{"n_layer": 12, "d_model": 512, "n_experts": 128, "d_expert": 64, "d_shared_expert": 384, "routed_scale": 4.62, "router_bias": true, "vocab_size": 46230, "norm": "rmsnorm", "norm_eps": 1e-05, "optimizer": "soap_variant", "lr": 0.00263, "dataset": "wikipedia_en"}
Below are experts of layer 8 (counted from 0) of a mixture-of-experts language model. Rows are named router (the router's row for the expert) and show model dimensions 128-255. Each number is 500 + 25 x the weight over its row's rms, rounded and kept within 0 to 999. Numbers have three digits each.
After each expert's rows: a language model's description of what the expert responds to. This comes from a sample of Wikipedia text that the model never trained on.

# expert 50
router:501510514496526469489505549489473517531510493464532463518479502493517521509508503473481543538522484469483509499493472488558482515475461497491529497507501481523498485472516494499491533495490503472521483512475541545534543519521510458504517528517476511501537493494484499525507501517543548478536493515484530557494522516498475510499479568486521476543480499507495435504529445496511566512504
What it handles: Labels in infobox lists and table headers before a colon, such as Born:, Date of birth, Fatalities, | Party, plus date phrases with on.

# expert 9
router:477486521529492489503442515448545512522498511477521467487481502493495497534502506524495515521523476512455473517496500518502540489502479507508522485545490465520511517490521545540524548505487526502478523501486508502497559511462517480487507526493500496517487522552466503482491505488511488466517473522525533511496498510523495512508506500514533499509507497524510486504507443460468517503521
What it handles: Cells and brackets in sports and climate tables, plus length and route nouns like short, long, km, lap, step, leg.

# expert 14
router:519506482533516509483489526465460512484484547518499480525480492524513494517475484524513523530521507505507426523466500495494577525478477487486518481546478475530527469442540500503532478488497518512512493506507523521516535496517510499488496517511474506553470542552449509504533442499483521466509473499484506493495511518517463471512446537496495554502494484524481488511521471494467518518516
What it handles: First names and name starts in lists, tables and infoboxes, often after a pipe or by, such as Sir, John, | F(ilippo), Jos(epha).

# expert 20
router:474521476526515513454498542471534512453489482464534495481512551467529515571486521456512551513503467461517501531443495517472535544465481525517490515532469492531528456485500492507498528460552526468485532510516518516510507512468505469497531485477504506519503519495508514519463507499528484485543518500525526447527542494505482498514487513517534472523543509508446497506524471515483475545511
What it handles: Quantity and number words after a, such as no (no contest), one, two, more, any, in sports seasons and match results.

# expert 58
router:462522502500448522497491515496473508488542513443507472538498530473465520502445490510524524520478478498491497501537484505463530495528481500487469453498485474535535530511477515481507493456523506492483456523456527524495478513482532490484522525505509525521469498489494534503517471481564531489526511530494523514482507471466484480504493534528451509497501488511480480540488508502490509485489
What it handles: Nationality and field adjectives or nouns like Greek, Jewish, political, military, music, and -ism words in infobox fields such as "Bengali nationalism".

# expert 34
router:492488487524493474456486549480500523492497493479530476503534491452454533518504501460530513509453476496516485497512484514459507541523432505517496480514505488526512534519550512513479486492519524448493496501495526511541530534505492475470536515494471510492475505482473475542534513515519531464511497502521528518512537501506491449484543489528526487514553488535471464513501472502473477539506
What it handles: Final words of proper names and titles (Bowl, Hall, Tribune, High School, Film Festival) and "#" or "No." before event or site numbers.

# expert 19
router:496509475533461491502482514509458525466482537473495474515441519488501470525494506495520519480526499480506520521494514495474548559470500528479477472525482484522545465477551520523527474508473500485522479525481516497516521532490535511489489514464518504490483563482489482510509503527499509481509479516484536498511526475521456479517515491482515502493506475508506488504493492475504483511501
What it handles: First fragment of a split word or name, especially Sh, T, S, Ret, Sch, as in Shilpa, Retention, Shine.

# expert 5
router:482531539517506470488520499474516526557467507501550484487481496456514568535514516530518527504513458494495500539493487475536480507493449525496520495506491480519527514485514522495521462485501507508499487541441507505544493502483513512532521518442484518536494497508499512518487514477542501510532486516499538525491529512468489510500494529478541492516492488486510495557503525531483513496530
What it handles: Word-start or early pieces of names and terms, especially after M or C, such as Mill, Museum, Mel, diabetes m-ell-itus.